python train.py --n_layer=8 --d_model=384 --n_experts=64 --experts_per_token=4 --d_expert=64 --d_shared_expert=128 --activation="swiglu" --moe_layers=[0, 2, 4, 6] --router_score="sigmoid" --normalize_top_k=true --routed_scale=1.0 --balance_loss=0.00597 --balance_bias=false --router_cosine_scale=20.0 --init_std_router=0.0119 --lr_router=0.000581 --n_head=3 --n_kv_head=1 --head_dim=128 --vocab_size=32768 --norm="rmsnorm" --norm_place="pre" --norm_eps=1e-05 --positions="rope" --rope_base=10000.0 --rope_fraction=1.0 --qk_norm=true --attn_scale=0.0884 --tie_embeddings=false --parallel_block=false --init="uniform" --init_std_qkv=0.022 --init_std_o=0.0055 --init_std_up=0.022 --init_std_down=0.00476 --optimizer="muon_variant" --lr=0.013 --lr_mult_o=3.0 --beta1=0.95 --lr_head=0.00357 --grad_clip=0.5 --warmup_steps=50 --schedule="wsd" --decay_fraction=1.0 --decay_shape="pow" --final_lr_fraction=0.02 --batch_tokens=32768 --seq_len=1024 --doc_mask=true --train_tokens=270200000 --steps=8246 --dataset="wikipedia_en"
Below are experts of layer 4 (counted from 0) of a mixture-of-experts language model. Rows are named router (the router's row for the expert) and show model dimensions 256-383. Each number is 500 + 50 x the weight over its row's rms, rounded and kept within 0 to 999. Numbers have three digits each.
After each expert's rows: a language model's description of what the expert responds to; "gets" lists some tokens that make up at least twice as much of what it gets as of all text. This comes from a sample of Wikipedia text that the model never trained on. Tokens count by the router's weight.

# expert 20
router:475460489527501420582533377512447563488512513555565528532460426459497447446435520478541468555525438468567496564496556622509423447468519495574561388471493566625485612544452473469555469498507582516487479509431384487510500518335451497505465448449427467489525562451543555544547534482480556444467500427432476448513544461534407512493377480518639467478464434504550495521496441448522514511499
It responds to: Commas in lists and clauses. Commas, including "),", "'," and ".,", that separate list items, dates, scores and clauses before which, who, and, such as.
gets: ", ", ",", "), ", "\", ", "', ", "., "

# expert 0
router:507536481492438443524506467514472543455494499520461565524518480498366517528591503472461498525612459528479475443439456621504540396523608502450616423451418497643425564569529479625553493551491475533564540544448540433538574427535485521453530455570557531456495502493473551456524556532539521517553463469388623415585430463509526522539431408501542501448432481392528473553409463422486553463583
It responds to: Subject nouns and pronouns. Head nouns and pronouns acting as sentence subjects or objects, often before of or was, such as it, name, film, option.
gets: "it ", "had ", "has ", "\" ", "It ", "have "

# expert 19
router:502588521458459521510605426462499438569463519467444504457478519456512447445434569411559460559450450518570435466505519461448479419448518509565436597455617589514473558534607502497466511472587567391564567457552615468478524391499463540467487449529551513462510510516483592534529547495559528536498470594479580437486553549589650457510444491656567548485470505502485428555489472516444502524501
It responds to: Pronouns, names as subjects. Subject pronouns and first names starting a clause, e.g. He, she, John, it, plus opening quotation marks and colons introducing quotes.
gets: "\"", "he ", "He ", "she ", "She ", "John "

# expert 44
router:547518388423462456541481494539503511551485448409415461525505577462492531558545460428446525438504501556551480345521457567559534489430549479494501458395496569590450545513498408549512428569455471527451575473535458510467569441543540491463573438531516560398480467454495508535543518448529594570532436516440544424486472511596692424477497466554527542459552424491582497532541462499534459492478
It responds to: Table cells and article leads. Pipes in sports and results tables, and the line break after a short biography header like "American baseball player", before the full name.
gets: "| ", "|", "ar", "°", "by ", "ch"

# expert 1
router:503509515454475500480561445514500489517451477455512463515547456482347478618428536581485528527616565505463436414442552492449615556455533505522469525404557511554407611475441458540490553515518449469517537571441545491514523621488520471433479518448468457484429606458536504504601482481532508478535422505432453409442463463534460588476450510504554484466548507464460461505533544527527482493425
It responds to: Determiners before adjectives. Determiners, possessives and descriptive adjectives opening a noun phrase, e.g. the, their, its, bright, extreme, plus hyphens in compounds like long-term.
gets: "the ", "-", "a ", "s ", "his ", "its "

# expert 56
router:473528432463462485479491505465491580488436448493456466434504395570516477532467483415524514512543430529533464490475516570413565474562464493491539422463497576587480566488422504549527564493518490445500552545424490432510464481445533514501501433519459601401512571457468530522453549513539536491561549520447636407524579430493561479481515369495603418513500404441519469549465456424456417503521
It responds to: Table cell separators. Pipes, dashes and semicolons separating cells in filmography, election and statistics tables, such as "| Episode", "— |", "| 1,965".
gets: "| ", "; ", " ", "— ", "|", "– "

# expert 62
router:478589516404477536540478440459537523519415462442532360497594499528424506457553583392503556380495406531562488488586486542455471471558580470484544499419434503577458546383651503491561475531499535539461502505550575527538494565522437456494553464494467514470460598453380484575571496468540485553544492592458486501571499445517534487400508386488544385565448402429482421540538474467420522546494
It responds to: Location and time prepositions. Prepositions and modifiers of place or time, such as at, during, under, near, future, especially "at the age of" after death dates.
gets: "at ", "from ", "first ", "by ", "by", "during "

# expert 52
router:459548528485499555406576535430439556522469451465538458492446469555581484553511577641451455540456498557441427495451519478570470424496537565453510451458514543553432560594515548452507439480434531460457557577544571462540447469463503461384472511435597588496513569455518559556505511457447396490544514555444570438567408473530503510561471433510486525538498495512450494580448425466483442548475
It responds to: Bios and parentheses. Line breaks, opening parentheses and born in biography lead lines (American rapper (born 1970)), plus inner pieces of unfamiliar names.
gets: "\n", "(", "=", "is", "born ", "′"

# expert 15
router:523541544452581468544542540453545554461484517457482504512549396573464520574516468491513474488555486559507434510478510533468431459554520529447576452538501526566408525453414469432559433568534408478527551462471559492490492546484338476457514529535470492528491543458471512422531514474588528484499549542383507396563502459559439545616446536501595487488501502540504501457528522436539485480551
It responds to: Infobox list punctuation. Bullets, dashes, pipes, parentheses and equals signs in infoboxes and tables, especially before numbers, such as "• Total:", "(26 km/h)", "| Total |".
gets: "- ", "| ", "(", ".", ": ", "• "

# expert 54
router:516519484421436459510599435584527373495443412435434440518490411547530532511589526513504471484446471520553480458518420479471423501535507427451615430406480441556486523514584543519451475547430440447425582557511559405516517417501539448513551396492516576582411486496513560539454589493537485547599542514450464434507509493524598604488558507507418461558546455521407425565448503493508457542459
It responds to: Clause links and subordinators. Relative pronouns, subordinating words and sentence openers linking clauses, such as that, which, whom, when, until, and commas after introductory phrases.
gets: ", ", "that ", "as ", "The ", "which ", "who "

# expert 36
router:473552399424469571471452505533408527449513511486511449504540433491514545512525553468500534562555535548478436548449640575477488492525494565427509411492551573492411531485505510513516427568490634517408505525477548491565518467429384522383480411583501543391454518442518613438615510531484505517516459581488555520502400497565471500589526507483539478523500476519446484540442530456532477497518
It responds to: Opening brackets and punctuation. Opening parentheses, brackets, dashes, colons and semicolons, especially before years, notes or glosses, such as (1973) or (Remastered).
gets: "(", ", ", ": ", "; ", "– ", "— "

# expert 50
router:522511454475523537392554365516458474546458537419461475499432456503506488465468546453513455490564526516556439466498492538491547448517476550505514553462550528483459597476612492539573519574539454461509508623527565471530498506485422512413630365536587550499516532560512533575559510545494529521573442519456538417499549556590528445490535464522508438533535456435517484482510442434466449528518
It responds to: Quotes and naming phrases. Quote marks and apostrophes, plus "as" in "known as" and terms like called, species, introducing a name or quoted title.
gets: "\"", "'", ".", "|", "- ", "as "

# expert 23
router:547572606408525460505512447571391458508469471472478463530604455509493466568571528426475582488468380508534487464534465636552538484596528544515534485447503489542390523508497585529506439538495543469479562499429458414505514509451502510542574502537481440526455509490446460485499539466511519487512588529464584512538463450498591523462482415506486555446489456466391525527511577435496517496564
It responds to: Table and infobox labels. Labels opening infobox or table fields, like Coordinates, Born, Total, Following, plus modals would, could, can and infinitive to.
gets: "to ", "\n\n", "would ", "- ", "also", "not "

# expert 51
router:445541501465573533517557456571506579570454523520484562469521516497494531568529490507447529520536554578537430461519449567425447403492464590467554484427474499557508511485444568509426511535438431464477547538439528475593578396443449552473574503461527511528478498498575541513397493504451569540507464568444539385570488497572455487531522401576526430446534454451472466552536448483463486466554
It responds to: Place-name first words. First words of multiword place names after a comma, such as United in "United States" and New in "New York", plus 1800s year prefixes and This.
gets: "United ", "New ", "which ", ".", "201", "a "

# expert 55
router:480536408433499542481490397494526514490463478506492472498558551427495571502495488581506529455541486503514485425481550463440578451525474548547410514433479561564464574468502464520502407608431454498498587481498508425423489485495444483383552415557511504451421550446427620503575546478526504556532475560502595420465524511607587540485476413554492466565569438482517474451496481520495503436626
It responds to: Table cell separators. Pipe separators between table cells, especially after years or numbers, plus semicolons in number lists, LaTeX markup, and footballer positions DF, MF.
gets: "| ", "; ", ": ", "– ", "\n  ", "′"

# expert 13
router:476472521455491519451582525449513485546419469441551362565479494441489443545523554586435474523540488558462443536403495540488430498534477520518478597473488508527412533447547459567417446524467406465520560506519506456435522531509490423457512466526534507492409578396533539566510519476574444519551462484500558511448527430535403519449553488524561456537477453491367483553546487547454404445438
It responds to: Quantifiers and modifiers. Quantifying or modifying words after the or a, such as other, some, several, same, many, every, whole, oldest, three.
gets: "a ", "the ", "his ", "first ", "two ", "other "

# expert 30
router:480575539477449499522516425521451545446406502543562538493494497489553582596506545520487551553571437598538460438482463513426513525518572543458490463379489527573385535487438493451530521541526376448476533400521537448575480459487533551493451464456473544568485571494423541439547516543505509440544559552451528505489520472532485437634464473560640437452526463443489393453506470438534488493453
It responds to: Year prefixes, table headers. First three digits of years such as 201, 199, 185, and the pipe after the first header cell of tables.
gets: "201", "| ", "200", "202", "199", "198"

# expert 41
router:484538497405474559454616496474535512489423533504508496507568404566450507475482530495502447562566511556557456465427554510553436469531497522490475523429501521553482528555532409518466506524503554487364525452445555468518505406475478494448568544543478498422428595382511503562430555485535537593605490579412602512482526525545474444447457405542517568447436401488576406487598488505488432495464
It responds to: Possessives and determiners. Possessive 's and possessive pronouns his, her, their, its before a noun, plus party names Republican and Democratic in election tables.
gets: "s ", "his ", "their ", "her ", "its ", "' "

# expert 26
router:531601465513483512520498440530483494508452476519552483437520432507468478536496492507586506505582415631601447482447420490486507496544568562466451490427470531477410546461529415525522508544476487471382612490479498482553603451511501431443521489508490511530493526424435421574587472621572461476544565514486546496552453492517562551516429411439560436511520477540474486548487492408558423536443
It responds to: Year and number digits. Leading digit groups of years and other numbers, such as 201 in 2017, 199 in 1996, and digits in coordinates, scores, tables.
gets: "201", "200", "202", "199", "198", "197"

# expert 39
router:522539501440478467482502464601446514512507521434489469479517448469479356516534510444450514510560408522383489427459433587473419460485480558508525431415391447404436547411451506577536466564559539464535533530558560493530528469512403506450515476464441499462443468529529658537485488471508548494446519453510507352507487487540412450475445386560488435454558520522449464488518477576573496540527
It responds to: Section heading markers. The == and === marks of section headings such as ==History== and ==See also==, plus table pipes and sentence-final periods before a line break.
gets: "==", "|", ".", "===", "== ", ")"

# expert 57
router:525541491507529406563488380534505543502464412455523481515482503520477459511570518495504446462538415522602485472477450583501488467579524534429462482381560560524461573524430477476501537527506508479506587488516520462584578475438496529493586430484527549386471478407517604431536581520541492541549510574445628430471517512559523453465489425531575438511567454499411453495491487421431459532554
It responds to: Table cells and digits. Pipes between table cells and single digits in scores and decimal coordinates, such as "34.0551°N", "| 3:27 |", "21–25".
gets: "| ", "|", "1", "0", "2", "6"

# expert 34
router:537484487450466534537439498588455556590447416436418504496577432545437518566526510517490575461461534565547532456569551489560513478428463528383475536437511507551508639464573593592514471500558474563564564476493477431465526460511425524441500553393492487478469669438471473448522555529518498552464436644520523406495522491567474440536488460539632436504484500509458448495484426570527504422463
It responds to: Dashes and copulas. En dashes and hyphens in year ranges (1979–80, 1874–1901), and the verbs was, is, were, been, became.
gets: "-", "was ", "–", "is ", "were ", ","

# expert 11
router:573535409445489489441542501655498536528498444421411535549526439472491456530570495463430497494562512512492403467476496562433584428523467558496533420423544518565421542492493456492543557495539528553470520533446609454532526465468501512498608479479570560475378542531441567551575482488433542518545499606463550513616519463577557462443517423557631505543481403481474452461441487555521506513535
It responds to: Punctuation after numbers. Decimal points, closing parentheses, colons and full stops right after digits, in statistics tables, percentages and times, e.g. 5.4%, 3:04, 2016.
gets: ".", "|", ")", ":", "5", "8"

# expert 58
router:445591520444482452405503395554474598479470504520562466420575486513476533467492518511540472546572478563515458431396465577451462500450480590370587475398428526607421618588455502578547502494521571492470547529487473487563527555495516475500517532486437524460551466442498482532557522545566480510537465526413492498569485496540487523455502389496540505525555452562420482576457476460479508579490
It responds to: Digits. Single digits in years, scores and times, such as the final digit of 1989, 3-1 results, 1:21.40.
gets: "1", "2", "0", "3", "4", "6"

# expert 61
router:483521459452512570490627508495491516554491495526516465516422510475439434446565553476431467504461508522549472461466461547494482411556485575455528445463455491600461568437411536486478465586456483464485554522536641481516604449502407491445540535504523578440422500382525580492468572539472421549559472490500516486476422508571592506419473574583582506468432470514549442514481544498465543502554
It responds to: Final digits, name endings. Last digit of years after 19x or 20x, such as 1943, 1976, and the final pieces of names like ley, ina, sky.
gets: "6 ", "2 ", "4 ", "5 ", "1 ", "3 "

# expert 5
router:461495417501532423573508544525568532570445489457525485506578391496543532490557532467457449477549428537520425443491430571491564487494473566520558393460498570550479548519498431517520418583552421485501569499533615483481626434436460553585533435595547544416476527485429551495671528483517522487524444524478509501539450462508506432504510511585552467513468498506569508434563462409541500563503
It responds to: Month names, infobox colons. Month names before a day or year, such as May 1965 and October 14, plus colons after infobox field labels like Cinematography: or Authority:.
gets: ": ", "January ", "October ", "September ", "k", "August "

# expert 9
router:561475502457491575528522486505448502587439475512472612529620622405554402476504495474472519446555500533506480499463479611554507420440549489451542510453546450530535499449469441534524467543568429590452525540493530484533538492436409413557467511561514613506426530465634605498570541488578566520547529519482553464501517545539578518455448459566545463399541478478519450537521538494523581483526
It responds to: Biography lead copulas. The is or was after a birth-date parenthesis in opening sentences ("(born 1959) is a French writer"), plus sentence-ending periods and taxonomy words.
gets: ". ", "is ", "a ", "was ", "). ", "an "

# expert 27
router:472573533516516453447554478437604452500528526493428519536550460419474497566551539484510453441483612556423447473431525601485480532502484491505493502484517630514532486414410536532476448566433466517493470468480546477568423450527490422474548527466538596550543581484458577510471438563494488525576504507469497517559503437507581435510472453527532389503529415428413487428451338494443531521550
It responds to: Line-initial list markers. The dash or pipe opening a new list item or table row, plus sentence-opening In, On, At, While, and taxonomy labels like Phylum and Order.
gets: "- ", "| ", "In ", "in ", "on ", "On "

# expert 47
router:508552507461541451497536520568509466533499483437480589425508518457474519490606485430471481521462512517551525472521473485475483435476447503434389457405440540557503637516504467573589398546514540501445592504474547458546563487467464528505594428581495520404460606442530635416475478440520452572565483545487507415426452494534510446492522413530505464431479497407528400517501521476470462488522
It responds to: Conjunctions and foreign text. The conjunctions and, or and &, foreign function words like de, del, das, and word pieces oc, ic, ac, as in Autof-oc-us.
gets: "and ", "or ", "& ", "de ", "/ ", "oc"

# expert 14
router:493500533364440397384485501527398408481452460502472551540448507422445597565610576499526467422537469540565502428494463483473485511477514557439603530428477524487464609515498534513484496547492353497447550464538575442560497490504531506503539484440582514479451518432492488448444506502475401499551508545474527395416535525512570468500444512490516449503483457489435375586413466525456584441510
It responds to: Verbs and clause connectors. Auxiliaries, copulas and clause-linking words in running prose, such as was, is, has been, not, when, after, while.
gets: "was ", "is ", "of ", "with ", ", ", "for "

# expert 33
router:525480418439513493448615479555518391641461438478514495540536567562394602449542480572462473461491489521564460515527542470460463557499459565464483555421551563583430594470561537570480390508482447509523507443445493554459544462477455534542591524502556506570494528426488475531462441532450462549484527557506557437585526486543554407563452460528538516541500480427490529519522433470447544530507
It responds to: Compass words and dashes. Direction words north, South, West, Central, en dashes in score and year ranges, and of, km, century in geographic and historical text.
gets: "–", "-", "th ", "of ", ",", "% "

# expert 24
router:560609456450501411440515548485464520472460413504510449554497543522452472537571587498476445490448511546511428516491468553469490503499482540466464505456571513549394475524461515514458424596512506502474532423459465439481580430470480443515575514527580570508504509414525561524531481412503463532561456501510573500520449441529560490440454446543482425498464460510511481467532465494513548604561
It responds to: Numbers in tables. Small numbers and final digits in scores, statistics tables, dates and times, such as 1, 10, 000, 2–1.
gets: "1 ", "0 ", "2 ", "3 ", "4 ", "5 "

# expert 6
router:493460509550469494469466509620483478507607467471547514497492423474427502462469533432521493538548498490527488435473492506447520404430527465479523478460469504467488592501503409620523444460526522536446647531389531509513531465444454501494610432478589475444423565482506602454545472432582514495546480483463459475452513491633574553470510468463541490430569587489460365518587574486428514471457
It responds to: Coordinating conjunctions. Joining words and symbols between items or clauses, mostly and, plus but, or, apostrophes in contractions, slashes and list dashes.
gets: "and ", "'", ", ", "or ", "but ", "/ "

# expert 48
router:484533453519471494443446437506498444578468493453459436489533440544507504465561529434489453501428512529562492534449424573464499562558433513529485424480495514545478479453447534522487442544503494454451573498564551433589504452488495462453461428517481567469509558426430582492532520542522492510476570611499525534551445450546497484444477479510562489535550362449456436557455426463468491489515
It responds to: Prepositions and articles. Prepositions and articles opening phrases, especially In or On at sentence start before dates, and in after degrees or became.
gets: "in ", "the ", "In ", "on ", "as ", "at "

# expert 42
router:604582438419568541545499470502418493537484540481530513502524495449493500466538339561485480531456520577516459418422427504423556526520526571477528530471571585458460608415558483505563502534530510535436575549485557463471558457453514558415468522621534517434485475469437535546467435511552470496507503559528503451529461494593527473440484479438542425477548468534562480503448437470479392468602
It responds to: Biography action verbs. Past-tense action verbs after he, she or was in biographies and careers, such as signed, won, released, began, joined.
gets: ": ", "for ", "with ", "released ", "made ", "won "

# expert 53
router:558556552403542493491420467481452472518461479482412477553487529485445472472519547497489520426506469539556400442506476540458618549546474601478568438441533509586495569588488552447504515606479467466498521534489515513462532424487403514509555486488531553451448522488405547469475562511576483473502541524514494492528489482583474502398532377467519478506487384466419502559515400517463500427555
It responds to: Prepositions. Prepositions of, in, by, for, from, during, into and against, placed before a noun phrase, e.g. informed by Colonel, out of the.
gets: "of ", "in ", "by ", "for ", "to ", "with "

# expert 3
router:460487480558518446531458380490525554576475550458593421519530472425456474586544523568433469472481521508530426404563459566533497495491494516527521422436470489495462589512465502559470543501565486478414537553443502474437487546464457506401531471498553526480432534420508650527529471556629519517454495424520465399581498497549489514523482492486530411503620538488439504475487504453500580459447
It responds to: Articles before nouns. Articles the, a, an, The, mostly after prepositions like of, in, to, before a noun or adjective such as first, same, United.
gets: "the ", "The ", "a ", "an ", "A ", "= "

# expert 60
router:520443573519410484538528400444537502495455432480503543471540492432499477458580538460483513487505482543637510496612446525509508432582453564537467489337538646584409574485628521537537433594470488429480524487525457505454479446526454496453517521443556563443473548466554586479566516476539566587560463561452576437475547436548517521465499483564503487511425410505515444467485453471501536472555
It responds to: Table cells and headers. Empty cells, pipes and header words in sports and election tables, such as No, Candidate, Player, Name, plus dollar signs and odd bytes.
gets: " ", "The ", "$", "A ", "USA ", "1 "

# expert 35
router:427532484429483582473562479460445415494488482432472579529594488490536402528575521489524602515482566525511463431477480527526485552580497480441489448458414498578451584492478505559482559587488500488499592464512539448568517440499432454430577561533519590501461554472482552439470518416522468553568500491484571412521464467564535573516481493531575451498509462409470451548502484439464467436514
It responds to: Word-final suffix pieces. Middle and ending pieces of ordinary English words, like -ation, -tion, -ville, -shire, and the plural s in lambs.
gets: "and ", "a", "s", "es", "'", "ed"

# expert 12
router:491536521523446485428473500463553442575403495483529576499532484510491555479561531429425580484624506534517418560518456582465484428525475438463479470449478520566471528520535472500460453593435587469494538451422472511480466454511469444465529412512504578458516483486513545383535513450437502496514556575457543497460534514560517558454505491578500473517518550467594520487452478525470494371457
It responds to: Census and table fragments. Capital letters, word pieces and punctuation in census demographics, tables and coordinates, such as the U of U.S., under, more.
gets: "U", "with ", "B", " ", "by ", "M"

# expert 8
router:498495527391490453523606534573472534579465508438487478541516490491535446585465546516410487442619424527513453400467489467431451442439517570506526484491468492516445511457418563462452405528474519461480584485540601501407599492526448447427557490454534544482469474475446580536493485557565411463547452446449480437469565482554488476419479478493610454420485494505450469475608444510450504470593
It responds to: Nationality and institution adjectives. Adjectives beginning proper names or affiliations, plus "of" and "the" before names, such as American, National, French, "state of Florida".
gets: "of ", "the ", ": ", "= ", "American ", "National "

# expert 45
router:491598548407519430480546435511421516510411497477488508453438568439471493507486427589493423511515501560534483490542500528486505505485525476457562474474468520533412564449495508562474470513547450575506507491386477498484548510464469426591512533470544563447502499499514588532483544453534548521522557507431535434571484507561562514480452447553492482518516467466419463507469512479434483614507
It responds to: Closing parentheses and brackets. Closing parentheses ending birth-death dates, disambiguation titles and units, such as "(politician)" and "(aged 63)", plus brackets and line breaks in tables.
gets: ") ", ")", "\" ", "\n", "), ", "% "